Experts of a small language model.
Size: 15 layers, vocabulary 2048, 50.9M parameters.
Experts: 128 experts in each of 15 layers, 32 GeGLU neurons an expert, 8 picks a token, a softmax router.
Training: a variant of Muon for the experts, 544M tokens, 8304 steps.
Below are experts of layer 4 (counted from 0) of a mixture-of-experts language model. Rows are named router (the router's row for the expert), gate (a neuron's input weights, with its number), up (a neuron's input weights, with its number), down (a neuron's output weights, with its number) and show model dimensions 0-255. Each number is 128 + 24 x the weight over its row's rms, rounded and kept within 0 to 255. Numbers have three digits each.
After each expert's rows: a language model's description of what the expert responds to; "raises" lists some tokens whose logits its average output raises strongly, later layers aside. This comes from a sample of Wikipedia text that the model never trained on.

# expert 52
router:118111136144112091142117111085103104112151132083119109117113111122154106097102157138098100160140151138126114093113105141119124096162134125126134167172143155149097077095099134134169129089106134116119155143183138116148124146153162125115103114147165136103118166132114125127120089123142138126157123129101082063150113145132116141150152115124105131101116131142089110129148136169127148123120090106143163115127140146085151115133143132121130121153144117150149173124107134138072111072136155138129135173095077117126117173114165125102156122119118111095182131078087122128116146134122156097139175135105153149100132123151099135126148107129079131134138136092155109142147158094135158102122078120142141176138151127124119120122116167125135091098097121096106092135166133176107109131172182
gate0:123118154133170146143124130105160111116140151096137164133119071150141143107076159163092125148142152124108161103150143143096148141142107084085149135126107128073099088112172099151127112139077136132095114142134110152097095118183163163129114107117123100158137123139128129092159079163143138072142104162145073111120097124160145156151122117124126069108115095095131107103080108142099093109120155113128106136124109171088122144149120147122154157105129117131127175172092127105107097118139142142152128147074107137145113104137154135133108099087129124095133138139135131130126155149121109145129127134148134113135133126140100127109141123096119142104133101069141138218097135114155145140113138132138101144103159099146090140116135123144136159115091111114119125151161119126135121121092144
up0:144129116115104104140146131145086164132097087152133111130135194113125132142157109120183117128110113107171107147108110110155110115092153157192110138147119153178139143145083151120129154103134130123171117133102137104144158116087091094148159128126149173089094130127131116147100185110132103156103152096104164153144170145098111126098130147134149188138156154165110145157156153118167140158135141141117166156119126100152115126099138128147095080144138135130128087117127142168147148178123099097111105105171161119136148156135099128114133157195114147138120110137130136135138094137143157104107127131127116169129111140117139143138097139162150107135119154193128105062158143163106110140138137120120139106149118142116147128151106134146116105143163125133136163108089131123124146134152117
down0:148119123136164111101161102118127137163159144127191125214145130101112133142074153118092144095177084183159163111129114066130112142148101136122112148127145150155145104141199106128166123165112098103118166087142135131140141108127127116134133171127135158136147099110132144130113097150149131168126139109136139138110115142152120106146127121155131139117112107139127119105095132138141098091139115169126102111151141146132130152113130165152120124092124139117129152140123102097162083141143118141128136162107113147163113110128153110157081125169113119107117129147108131116116143110102154127136094156103176115100098103104135132125154133127126143104113124097112105164087130131115155150167174139126104145118153050119101136116160175132139142121150186160109138101120171147154149123121105
Capital letter starts. Capital word-initial letters in names, mainly B, P, W, M, and pieces ell, ill, as in Bell Canada, Mitchell, Baník.
raises: "row", "ig", "ish", "re"

# expert 14
router:130073148104117130131085169144128115077117116116116139125126085102131126137113132177132112130164145146110144073122125119117113122113148102125150148146116162146112075171179101113131096131102131122161138127145140176144130139082137151134137121133153143135114114153163113120124142128129122153140134103142163076148125182112141110145154137174134113081152097111112094167177132168103172165143128121116127161109139169103137125152129134124156192129147096144154097147098080101117129161133098150095147104132104135110188111102150131114149161145156163128163102101142060124123125104118139117124100155094114133112083168107126147129144142128106138152148101104160077104146116100182137118145119149116155113132141133125158106133137122111136123170129131135108095166124112130100152140104129
gate1:121132126117143102145086123145117166123131145136126127191109129202119138112065140129151122159145135135114088073162177113122122139130146138131094127119121121138120130123127139149140140171134153138116105166125112124151104135121159120078096150123129131135153106150111102152121140090133193124126081131147139126116092128145149117074120098116137102120118147118143105123142076129165134136151083130105134090135102135103159122155121096131143150127117111145148069144185157133054107171090090133173120142105126105159105115137134166167112144117106136180160133143151131123191140127152124159137123139121132159102110119116123116090144132162116116097111158135099130124139121103145119134136161118129098109100156125118110122089142100181126090154105138105136096140176113136103167129118121
up1:145130108163119106120096119154127139097141145180126111152123091116148112134099126114150128142130100141130066087177152112111085135138156110107086105115099112131124132143128103132132155181114119154148109152086106107117123135136126111057080157148121131140118155128138143137109123098123170109110073149131151137088096108154197151102116089127155136113157138078093099117097081126125129145099090144101110115143117145122137113127130150126149156153138103145144122140184140123078070121105104139137157154095126121131113112129125100137120132087108099167151140143123116124155137115114121141140128124128137143109100115109151150097128139163119115096092129155102092107175089087127086154130154133106121147116148168114122183101118117159107072162117128113120107137165135140093137145109157
down1:159144140121164100120154154108138126168110165139145108128129146120087125138136153097119130120140133125118144146120134101128082107096106086121146098123126154091141109138132130132119172127186145091121117078116117082138129174088101134137106140099090146147081083113112099102141107074093095180148151098134131103129106133140120136110109177158153141182108099147100140138135126142165146089148149157133121136160169120134042085162116148130102108115158165088139131142097105094146114125113122154164140116148087134124125129121127152103119107154107102118109133072143135134141155103138118138109098133156086168129121132135152120145093144095109145140124142112105118141132127157131117132130176124083130130133106102129128132105124150084129123163152126155135114102167194133112096117148137
Al/al syllable. The piece "al" inside or starting words (alumni, almost, half, Operational) and capitalized starts like Al, Ar, Ad, M, It.
raises: "iz", "ization", "ity"

# expert 1
router:165083152085082131152102143117120108162084133173128138176114114127123148113094110169156097135119142146095095179139128096193114127116114111095163127135100090100161138101095131126129134124121143135144164135165133136154130144130118148143121109111128121156138128140131125076165118137108105147132108114084080110145066146120146122141134174167159123119118166129136122128117115114127137140109106083145114127115165126127121108151128165116109125098148128143140117172095105132163126115076084105079141149132093116160095124103140101185126131130105148127148120088124138161133103139120163110096119116146147149132087111135130160171131103117100108138133148096178126130127100119104153121157101099130116152119115149061129120111069136112144128163135120111169117106119133140108148159117177
gate0:113136110114128104105173110130144134110155130114140126156127164106168131107088168057126140184092106150182082092164126119077130118144117106134148106097134150091151113152124107122192103175112146080088117135082110114113111140118141142139110105109147116164152146144090136133070142133116129147133108114101131151117106131137132157132115106139145154134157140095140120119122170155120145132103097161091135154127085142103151132123108134143116088124079113111128050143150149112184106127148119108157133160112107148130123129148080118151126135119091115137129134138112113125076110140151130127117126082136106136119149151138155127092088161112140133143113115099157152072108119111106135115138132109110083108125111111157144129133105138102120137126188120121127143136090128110100125100171115
up0:166137136139100114131098114114159168135104109109115120119143161112124127144099141115153112067124122146077131149136158173129140146127073128127157140130120074078098106124129151120098094122129146055119119093130137144145142131143097143131094127126141094134084130161154143095083121147112111147101146152133157151164102127093130148114110084135101132131116136133144140107129152143110135111150078163137123126109123103134140130130109123139123157170169138111120145060123105139175168080149107096106147139163139099172129155092144115152134150157150145119107159144124137122097140126130098134146142138099142113140121133135153133056173116127152192135119128075128127099072170124170097094130111122174125150159114130113137136146144157114152137124148127146137133128163115179142118114133154
down0:101139107126123110073097103144126104140178135099154127140111078114079128127084108129120131179120136117112134103109125105121098121161129162141121165130116162142126140095125149129134176136124125101130159139123092128140125133133119128126111126138116134109097147101165101107111095143105148094083147114088113143138098179165128141135108163135137125134129141141068130175122142132084154129131154140156126101138146123136147141141111078132122148107123089066139112163119096148142136115132159122115114157104089118089148118164170094116153119184148138119157117148108119103105152120152136108172154158154066134102095101124081125099121139146128087105125140166172148147144109119114131112168119167102164118137119115145131141144132147129106141056159125128166126131149135093139094074144163
Early word-piece fragments. Second pieces of words and names after a short start, especially pro, br, ev, as in promises, brought, evident, Chevrolet, vibration.
raises: "ated", "ed", "es"

# expert 22
router:102085157096166126177083176128095158160105122179115106142106139166114094137132122107154141157134155163145102120129142110128092146134119145129154136108154135116124147125157154133119134111132130070172135148141132138135136134149131080146171099150106146136129100141118131117079115117136135189133141109121148136110133150095108093099128097093080145128108088096155153124093106164138120125137127071135141170111136124124147118122109127146124140154071153106153133140099138131130135147135169100116090122115183111107110135083150106089107127110129151136111157083121147125099133113175160113129133121090119118160127128127133137121099146129139133188120167102145113107073139112142163106154087120077113160134164100139117129116095122111144111098077121164116138119105120138092147083130113
gate1:149112143149159123138032208165129134127098140138118123120138143159144126153139129106149135152126120095098140133086151126072151154130164156133099172139098101104144118130118128132148080092159145182096126104120143134106135127139134152115145076145117136100138117137139110195154111085117115131152118085157117138135076091113093114110121128107140101126141134124149149129113156166096127141155177143137125119098147107157140112151097096085121112123157097140115096114128152116107163133152115119129120113129127099150134148135182129163106110124115105156136128101165113135093121097101123131151137159135158152154135129124124125122134144083116112132144110152156164138116139132162127173113116099136153112129158152154138123150121092091155129125105135145140063133146112149167154077086121
up1:115106142171158113147084182165160115105149133147123131123129102146129099126135116110158151152104126096134088110083143146077117181121130101122101177139100110083119143127146116110150092095142149202122112121128123160088125113143113138126127090140102184105138104133111153125149097074116135148153147097157133119090116082078129129109113123107142101117118119108147119147110152159105142141132172160151138144090128100148098122131100101086124101136136097140147056130134115104111177129103156113127130146114149100105117150102148139153121092114126101138162098126119102136121157112099148119065148135115168154158145146116136125163160164106115164136171110117134138136120121125150130154119123131138153082134126137133146119159108098104143081147113120132128080154150132147135138100098104
down1:118077123169114115144183147104049148091151149145111145113114142166158154154135131092133133128149128119118113143172121121168078128112119077114143100115177113129125138136129136123123156097137127144172077127074113119171151133155095128153077118132133126146134131152127123106133091141109106087146152140119117124096171089157156114157122147103149135120111101113124176112079148169136114137127135130144094117125123066124100124114140129101128101129106116118149128109150111139101109104134109098130122160090093153126129151107098145132132116112162124124117061113132140119121146143121129144099104136149151127148093162126120132156134134160111090120104136134139134156105126144104181142099115111106126177126084149121123121072107139122109113149136108145099098128146117078072123162173091
Prepositions for/with. Prepositions after verbs or nouns, mainly for and with, also about, against, under, as in responsibility for, agreement with.
raises: "ward", " their", " its", "e", " this", " the"

# expert 3
router:100127145126112098142058101146145147130164117152116202098108172119136082160123166123142149126115132086108125145108083099133108118158103093125145173149131141149135114164109143101124136081136116124161166124116087092112116157105129166130087125144098140141111135154105117104093094149121118155139157104151102112127130144163185114144124131127141093121112160130117162087094127115141094104121134131163162087095132129123137111117143096127120129105097121121147164127143094135103094130130148118119142146143136141125148128093173123130110142124188105141142128137128169075148141104095158116151099106098123110132108133117118127120094144104109099150117130156128077162089119160103179146136167131120110166104126164121116122072104155104147146160170114136123102103137134107121081130146122
gate1:128144132098094115142152132127165131151194140088136133140121150154074127175144103092108142102142099143119079152142112180142146142186131125123131120137172127056117116139106167138157147131118131116109143106133126145196123145118152123160137097162126135124110163122113109111098135098143154118119137106162164163150125115128139145130109086165111162119118138098145119121131142138080149093089095117135153140151115151142093125120164155103103112157151130138137122172149072127139092131099154136168152136101130080150155118131152123159165130138119130172129136120133141110143087174132119144115164101137103141139123147123133123128156114130137128175094127157124140115132162109142147152120169128171152175107120075159120135140104100134152120083179120119142097137124096160122159138103151
up1:129130122144130151135153114129134084136165157118123136155108085144102159125129143133126127134135071125110119142146118185143161158122084105110150152124163111051131150132103097092201146142118132131136143139107143125139128137164120144123179131127163126144120154124135126165111102105172146127124184128114134109121121101131112154134121093150061119128116122112134116124128157137107134131132126117146132126155136153155131144093153165072129146147149147115140118093163112126134104119097171126126132131123078091118126150131144173133160125135138145110126058069118073120111154125139148094055133128119097166162144156105146135135136128104130147163131152184105114107107148127113125116127181105133135126142133139094118109136105094152196130118165120104125153157126116118146078137105116
down1:133118075180094118177088122123084158138117132117094121150135121135163123108131140108149155093106133129132166120107147170140140141121159129147134153111052155127122122122120102129129108150104161132131074126132150143068083178161177162156156154148164089098159109122125146165138122126131094137138154148130110133123121098156124143130148128133141090107095130158112111137144089157169085150119146135144146153118118097117187119130144120148107141098117187126115140108149117139134174149145102164120101121088112109130094133147122115117150140135100163120104107141138113174124161095120151162162132087122114139090119117119120077137137134155136119162093147132100112154133128136095163144154102143086114112091180138120140135125107131134147110155096145100172116121151115110137101124162113
Preposition "of". The word "of" after nouns in prose, as in end of, Bachelor of, all of; also fragment "cle" in motorcycle, clear.
raises: "fer", " the", "f", "ten"

# expert 50
router:114107141167079137120145160109113092106119123106136121085109125132146090154097158098130131164110153098165133141159130088116160144122115107136141126164132113137147183158131137094145169149203110121132111129144106119153100154142118156087141147138163151105118153115123100113089138145101102118159136126100127107129122156108140125153125115140119122116160113146124142173113094179124122126123131112159171117126176102149137101193121138144142113101150120160155146113116162141103088101132103121072147136088096123172128132118124150155173164116128106135139114102111144130124131110162153106151115100091159095128168143139116170156162176179152124125122113137146122105118167127102150120154167115115176155143106155130150164115138143151119137187155121120148127129135125123132078152139167
gate0:101139121083071109141145152133131129074145137105117102156128125176114144128163126136142093131147098121089158127087133075117123156109174093151097150129134115122139082134115141113091119158159129122140076125163126104144113130143135143157142159133161142105148132085195119138151104103120133114155178148142113113093130116173170171142134116091119145133145131141131069097140117122152098133162146113092137124106140145132120096155155141107123178095101144108163077109135150089076143131136120137183097109106116127137158125136136128149143079112126144151147082108129172125133162139108122175120111127111120097122132096143142126175146150173114124147147112190093145145147104135153099129138126116116136139150122087102144086141122157158128102138133128133148146125155122118120132118135095
up0:102145117112167138124114132143145120122152140072129072184110148106134169102088177179101140177128136158144116105145123155115123148113120117133106100131181141111110084106155083111165151157150139140065085153108116125131137135170113128151096145126154151110159123130125142126119103097128133160124142158153131075169156106113121103074079172173134127122102120128142131138108105105151134133126169118121114115123139114110102156148175140136123143143171118094135175169128106115179133099122116131111127123105105127125106145163119125108120141119149140131171095119113143126077138180171125144096144121155142096117117159130128138142142127128169127152130127127116123140185127162165122146101135159138089115145190120159126129103146116136098128135150123115140133133158175108131110137119155
down0:119104088093105110125149114122121107159114098124139145103069057128137133131133124087072165151139089149140117168180109106127154119115101134102148158091181106170141111118150098103119123179097129134112153129153120158136171119130121116127116085118115102119117143136155112136136132138136128132140134118144120098168134153131104127169092103123117158145156170103111121138114103160112105146121146164105110069098140135155146110165164065116153113148152124131108140120118155126117092176135123139141118129159118145159166092125142144151100149150133150142106124107159142134134171115115155114181097167142131140140108126133156143186111126146124080110116122122120138089117161191144154125118112158147115089143134130156161102119133101147105170112163114109116117156157115150154121144149133
Initial T and c. Capital T starting proper nouns (Towson, Tennessee, Triple) and lowercase "c" inside words like increased, academic, Scrap.
raises: "our", "ri", "re", "ru"

# expert 62
router:035119150115092157123140116129132138146103106121134135154120121130126141096133133126132116102115151163141141146110126102138112135105136107113119203132113135136114126181143130083098126144124095132118103143102139147090115129174115133121108159144148089129113136171173129163109078067115154132098162108150164111109119168100150086119145062169084133107116123164177143108113132135123114144117097106135129100158143171156149111132146143142150164163135118142139106111140138149121140097108092150120133129105136128150145125139138102152181142141111124146149103120084181168118156124120147150137104124170169160117143153130139129103115120133121155128134120125123086140119122126118087102125166129148133174137111108093160108189132141124139103131113115090121169165145083142142089151146125
gate1:110137118143154093131132124131112094140112114190111147134126108055143149109083125124176117169122138142117163148099108098099119159094132086065141122127163122093123150157134171137154152151126089098137127077123136159123119132135122114124155099105121126129153117163123110072105108191124140122127156125109177118156146118121149120098127127120093133150155099139151161135109175153097159135085170114137151125109115098144125114157130127083110146150171140137120130160140139152163160158124124131124137134111138195127149125125151112100143149153132137135088112168121150118175117116144089110096140100131124124122146155147131127140101139080134159152150163181117130048100119132128158142144115113105130136116101140157149124122135148137116126105100122131125067143147118111141121121121084
up1:109095114189102108150155106127162160129118115089133139155121094096130112189122201084140171097141106107113123141119097080135081139130122070127126110120141119109137124151177130070129129141158096114092131125148128108153121151136149102158120139138104098153109119165088102135118166149134139103155181102149133116129118137107130127140110110147148099133132089117139123100121122149147127135159124144075132105115126108168130146149101116096130167114100095115114154106121130126137115155116103147137149142113107109089117120158103119113123138137123114112101073131089093088177130126116118138102096131135170110184117105132164096136140156121135157136122151119137152125146077134057131103144135117132141113126124142140131111116126148137099158188134126119143156133132137131102065114154171
down1:162161130150145107114143123113111147108177164151156171160088137113146107107089125110124101126099162095143145119120082109174157090132113146136123079145111130121134122109104168188113097121117127118171106092132131106140156126128167102130113158151109188110106114083158121139134151171102130143133129068124135145141150158140111123121102140118120123121135121120106165123107151121141108121108093139104133118145170149128149089136135100125117119154128118097163138135145055161163180069137156122123111137112112120114142093136124142110137129090135134117144103130106130130115127157120143096131176099158080112093156172106146120141138117074126128134127155113117125143117158152138081158143124118130129115171141140103152071092117116096120120171140092124145113061108130117144154109130138
Japanese-like syllables, ke. Syllables i, k, ke, ki, hi, Ka in foreign names (Hawaii, Panathinaikos, Koshiro) and "ke" in wake, Key.
raises: "mp", "ple", "il"

# expert 17
router:099115124161126130139118120092118147139127138114105080096107098121122130133149069131162127127085135161146164143101122156133103130140134127107151125154113120126119112090146127111104136119127090127143132156151141125086105125126108153130105122152149146116126109113120140094131099110110069147160094045122125151116133166096106119114163085115135100089094130104099115111118118122126132163146145116133180153129124138174162150088113118131110125102104112084206155115155154107130120117124141142142097127114148130098122144114139134131122107166091126157124105120141122110111139105140148173117119105139085104129139140111146131145122138088063118130187096151107082116093145152151104109128138129161072137081097193099157108150130177100122122092116104175135141132133131115119131158101121
gate1:154136122169139118107063149158136150130168146158111100131137129183097125117139133139140107180122162159100149168068107118134122141158145107145079152135092136138132127132103146139151104114163139162121146164111124128127115123105172123160136102138155133134142112124152165124117139128132141153105147145117113131113111132139116131085112112155119091125104104104158122158111070097030118161112086088110087141141093102124110121149123113129119130141129140174125200115161143149137128124098152138138116123108149115108100120154110165138106128147093117111155107106124123108096127124122091133138129138088112166146107179148136150175046132140134133158151100145139144100135154124172137130107141111130166136081145125166130162137127152158137113158123127112139111108101141101114119123108125
up1:136119121179142114105089129164131152139172154147106108151141118170082112122130121136149108178112140185138133137068088117142137140167141118148079167149126158148127121120126107142136091109135140133099133176089118114132129107122174135156139134121142130104134138099135155114119129115121123140114104137142139150109118119115100137103129091155122115119118095095166120144112080100061151150111086067130104146136086120108091128156126112132098108153119126158156180114161135138147118143119149146132112120113162163102126128150150140113116131121103124110155117122137145105107130124136079102129139120087115164111093157127115157185077177144114123165172142143142156117129174133160123150116127104159144109080150150155151150095112137144117114195108118112149121090118143092099144117099109
down1:145180073080150099156192162117101115108139135103143069174113156123129100154161112103132103126191084117134102134169140110156120098122156091077157136162123130125095140115154125129087123078149089122114108110161117139111150141096093127120144162123127140175111100099138089138118096097141124095159135136101123125132153152169141101178106141130126139157139179105114137136113121168182120130126127120128160148115122166102147142117116157102138172151083093127142104144107127154136146134147147081138136145116104093122160150130167117141121139129143143156136116111147111096134138126142123110131116106142126122093099089140147110122104127098125143131120167145124089133119137114151142145121146108134083114107106128095096094114151139073123094112106123132141132084139102146092103140104142
Infinitive "to", modals. The word "to" after verbs like decided, scheduled, confessed, or in ranges "45 to 64"; also into, from, would, could, through.
raises: "ge", " become", "ur", "ward"

# expert 9
router:147094154115105124143074154098110132130111140154137119091122129110111120131118121118077145165134151142103104131145124115117108120069123183071159105133111088116120135163090107130177153134135102170122082066124148107135126136100138145103132108146159130127141164103096131129116164146123098151126131119119144164143125153145163131177137102118142121112132128173115147119129146149119134156129124124147137139166103105144181113106120135119172143136111115161138152084157138132094116108132162130096174123136140082108138116103086128119133127148127146130121132145151137096103173113104117129135108151137141135132128109109124128086093125132152129112122100064137108168140177115155137123145128135117109127116129189103146157128091128068169151105187116090127171106166099163105122112173108
gate0:129157112118135091141072091133134131116064142148134124140131109099135135139134155131131133157112143133133121132147098124127090122096127149123122143126140154150099139140126127071149132149125144166105105128116102126144142133150162129108132078143138128110171144161135164075080133140156135128147131125133169160119136106148108104089119110101130086121172111149139165103130133158078124138069162129103150125109094130148109130160130111124100110141140105158119173147130126121166142133165147149131117139126159146164102101114153091127165105140110114112179124150110127149132087112130121117184113102069129108110127146198133126069101143154150167187126123118127137158130096096140138131126156071160168117146172128119113134106080166144111111118118137153088152132109091139145155153131131
up0:110120121145136106147084096143180142116039134144127130137154122099137148147122123117127132142112138128126106129091103136127114114093132152093108130128113140133093125130099099069155147157150146186106100119119117111139129114134157129121144087108121122104170125153134136087073143118141122143162137103156167129113117121141103114110095113113160110126181116164158133117160118160116115130090164136111173123099103113136122113141143131106078126118129108174116201125141140122160132122162127139138132146141189126135112090122153147127137125132126141146170135138127107131151106124115147114181079073051158125103141167169123145096106149148155154166134136146120132166130114123113129133123163097152163120138162136111121163106068155139116106128121117147069137133114117131127155150133131
down0:110109100102144100134135100165096090107153137141118155141189143131130133123113138124125114133100148140059124082093120130109161113104109124168125130154145127109148105141138138172121113127130119152125128128112123125119137152102129148127112147117129097128128158110190130135095133105097145151118141134134114164142108114179113117110140130153113115106104138110088126126142154107139143112135131110102154109155133145125083143149151132149110168108093087137079104127123134122152139141090132126119151156099100101145070154125111122133158128115166114127110160146093107169136117131091157070100179081148143165168157160102090132096139134139102075163091104146130153119080112172162128148160152154145113143140103087093139137097148098148171104123101124137077174111133178122141142146127136
Word endings, line breaks. The suffix "ion" ending words like Description, Nacionalista, and line breaks after sentences or infobox headings such as Career information.
raises: "=", "-", "s"

# expert 45
router:132143170120119172124140132137126067103134071105130128160108088131101159145160117114114146138098153106145146145128103160161112111126106104108100154150155141141124114179118112108128121105115114093083134093182118173108160135118064129154156138135127111124137156157133114120136115120133127154094147148147144111128148069149131146131119078120112153115127106137147144165094144122122123134127128125175131090114139113146147112111140179125074131094099175138119131183113077121087106138117102121109114139133131121115199135102136140127153156136147134171146147150155157158117154127135136157122127134109121188107069121125106154120146113109109132138152099157154134122132115110098134158154125083099125112118079141093116119128109169116120150136073109117113171144137118126069123126146118
gate0:122117112113099140123145136127210127141125170061110154166154141138147131123081147096133156094132115159153162120137082133157113181131187122122120166100142126119128142118128095129111129080172148123091126139139162115104139111118137126097124172100111115151160102146160127136176168101155094115100102135148135146151114167142077148134154154134122083115135088094183140134169139114108092167117133145074127111106140102126135139133124101123109131070104135133114139139095146124150124117152157172132120092134062120117113138116144162107124105101158177141126139128118099122116139120108150139128121163100132129121141137125123118128130099097137091126170103092130122144162134118148126127129075113150111101098121092144109078108151091158123117109154143137129146137132116120132136110097130
up0:111131117219140171118148148141167163127122154122114136201145133107162108139106114126118169096144141144121144089105097158116155101131104145148110148129096112089161109126089123157127114077130098084124132163099151106153136125137100138149166131140159140186123122140148110138150158158144119083151180133133138090142149154163146136133132126110121074122125122131114158169132097142106152144115140116110120121116123104098141134145133102118116124155109154133124094097114133138111124103143092111136100143115148132114137124141067206119133108075122119164105136127132102127093101132136152112103124109098100170133157117157146100161194102113141084158177113119143122079129180134135101123133110147145127137154111115140126104142156133132131099127162129134090118124132119119127137143148097
down0:138112153100147164113143147131113101115108164134105136106154148131082084174122155110111115143121118128117122142137094121131141160100135165167114128115128119136122172117114120144122144170170122163135174142105139117121124114126123104139108141131171093086123117132121111144172136098164117104147131090148106116132156204093139141124155136149134139105125183115157142103154100131104135143119136101115111131138146124176141112132100127128135155149114164141125127119080136127143080143104133134173077097147142181120154106116097100148146126095115121123134135148107139162171129113165126142098128161148127134138151029153156158130128164094145135157098139154155120150170117121114113115172130150141112135121116197143090157115116106098092136136107104106154125125127134146130144120055119
E and syllables ka, na. Capital E starting words like Essie and Epidemiological, and syllables ka, na, ko inside foreign names such as Ekaterina, Alaska, Erykah.
raises: "pi", "mp", "r", "tern"

# expert 37
router:143116162121130134143143124130131159136103135144117141159086095120145133118129107131124152162145106138173113089108117148187150096107095107170163146154151176148130143126118078103124133118106162113129136131151131099147154130143161121113086108159132122138113121131137082121144151092103118074146113131130147114142078140120146088156101091141125091088124117142143116138124099153119158129144130126168136164149129132098122079146148138116122116197115135152133113137185124097109162089124122139085133130137135151108135176134167193105141089141092150147121131116169124129128104101100179136158142123110167161168119151140143120146190106113139105157152128119159097113106182100127139115143173149135130125092115136116160156125082142102144100135140112123091113165165126107129107135124145
gate1:160161125078184123125146091126153133076165103112125150129114133070139113163132104123134133175090092158124151138092128099139113092114096119144081148128154122155113113136145086128142104132139155192151121112135127100139188130153146119140056111128183139060108107111163113096150133156102129123136112124133131120131106136133145119132130110124158126134111123098104179128083113123147156144124128136113135136153146155115182132148159121126151124141103120124128132119173153122122153111114109146116095097157145108107132151181105108153121146128140133154119106143151141158124153139145124163111148092166133142137132083136149132145103114126156083091156107170122099145125131150109153117116112106176159132134139135129126161093126106100100089155140132154140134118176138115147129127056142
up1:097090135155101151142130160142123179118153127134135103143125122193124086145154136143140152136145166111091125143169114142155135133094094138104147119161080104160146158130115149140121141115124094132145164132121135102144105127162128096081165116176110111130092179136100138175114153107120104144111101124131168145114158131157135123128145116147134166129171130129172134145144113129105147094148133095149132094130124142139135126103087145150119157147119127153125154151109107099129069095137118115122153128158176103222140103122127124147136114100116138147135165121055109135117071117119118096144133121111157110146168134109133132118141086104149123133117102109118109080076144128123147161167176088108143090142133144099118139116109123110168102126098129129147126135125150140106149130108144
down1:122142133147168077093119116123102120152077126155131136111096130087136154113168154152155180147160113090120135146177162141101122107140169130107131096101080115147108117113153094134124136150142135112139178118088127143113076133136144122155115140138127123137154147120136147087112129128144128118087103141117120127114146138139109121117098100128125130109121137144161085114166166155149107150104124156125125166146150134142158147149121130128095127144091109122133150142111158136119120146145178105095143093137137133126149163100165104152134141136099096162151113195143161151139098140165099137162126048124140122143177146131109168099115126131142127131155167153139140134119104145151154077137141124136137080124145111118113057134087104102129115122132151138113168146122121187094139154109166
Fragments ph, ur, Col. Word pieces ph and ur and capitalized name starts, as in phones, photography, Joseph, Turin, Columbia, Cornejo, Haut.
raises: "in", "ine", "e"

# expert 48
router:115090136155093146190083101116161129124162127101121121118136121158138125151133141084156087069137123118088131158155138124157166148140127192159147114134162087113110113122129128114090147127153163097096125098149141162161144129133145128155130128120120139101079145176149117121122133094094117140137133102115102137137089101121162119132183111074107170138115175118146115106171135140106161101149148120155164128116174169143122099151146099128135157132141122149139148109153141108191137102133144151119157110109132136147154137146090124157146114110083108131153163115164155123157060101132120109138120145128144133156146150131145124106139134147084101122172152098122125149131136111119135108105090119169118111119093145117141154141106109097119156146128114106124141115145133123095098139102183
gate1:132127136132146130104101170148116142145153119145097128156129173149102075122129090103145098116144116131111142158169151174135115109130124148117145151140105142186154115116072145117124147119144105105083181122099125122072103114146078129103123080126116105127101103143110108099108109191141111140145156103116111123123125106137141096146138120103121149132130144124131150177141149105118120101115137130116110124119148102102119114140111099131147135146125140145102135091123144123181157134136151099077089093149110060196135127144122101175122118129155150115143134105120159166105125116118127087112106144105071161147127134130094139119128095128100159135117204120136160105158117084130149103114104120111132092102124168131120099108167124136148132161116117138135125110186143127132147123098094
up1:126130145141122124096099163133098122120142131134100152166152160134106075142138088101128100097153123133117142136171148188149120111125129159122126150116111125183143140100087134083117145098124126105089185114099136147090097113142076111114118090111110110129104113160113122106105120187137112137151137120120117105128122133129134099139132125113154149132154150124134167187137165098126133137138151134115124106122142073104124114142110102138147126135126135124104139104127153120160139140141142107079088094129120051209114121136106089138109106118158147105124129109117169155105146137126116086108093134121070155144141158129097121126126078136086163145116186129129179115147096099130141098109112109100117104113135145130133106113152112149159130169112102144124128115160143130134146120089099
down1:111130153122118129137139147154131117094134099128086134142141120157132113133114140137162100112095099137088128160109141138119115139167126155167155113127123107123119075117139134078160124121158163097124137120147129124156140135152140187141171167127103128080139123132125109116093120125170116137118148111076142142132153088099137147144131117142174116130102164167129141205127142142105075115116120120146093135111133168116125126133111126111117184090112191111139176136113124156175142124136093098132123100121144056154099101143120159124148132127121142134135122153090126167140097122144128144131095145114172154110135104141133148126124106144142135142114132128166059104129161114103108143111130152151138116168086157141152126164150124134130135151110084100172148097107186163146115135148161
Opening quotation marks. Opening quotes before titles of songs, albums and cited works, plus music words like lead, song, single, and ck endings.
raises: "W", "M", "S"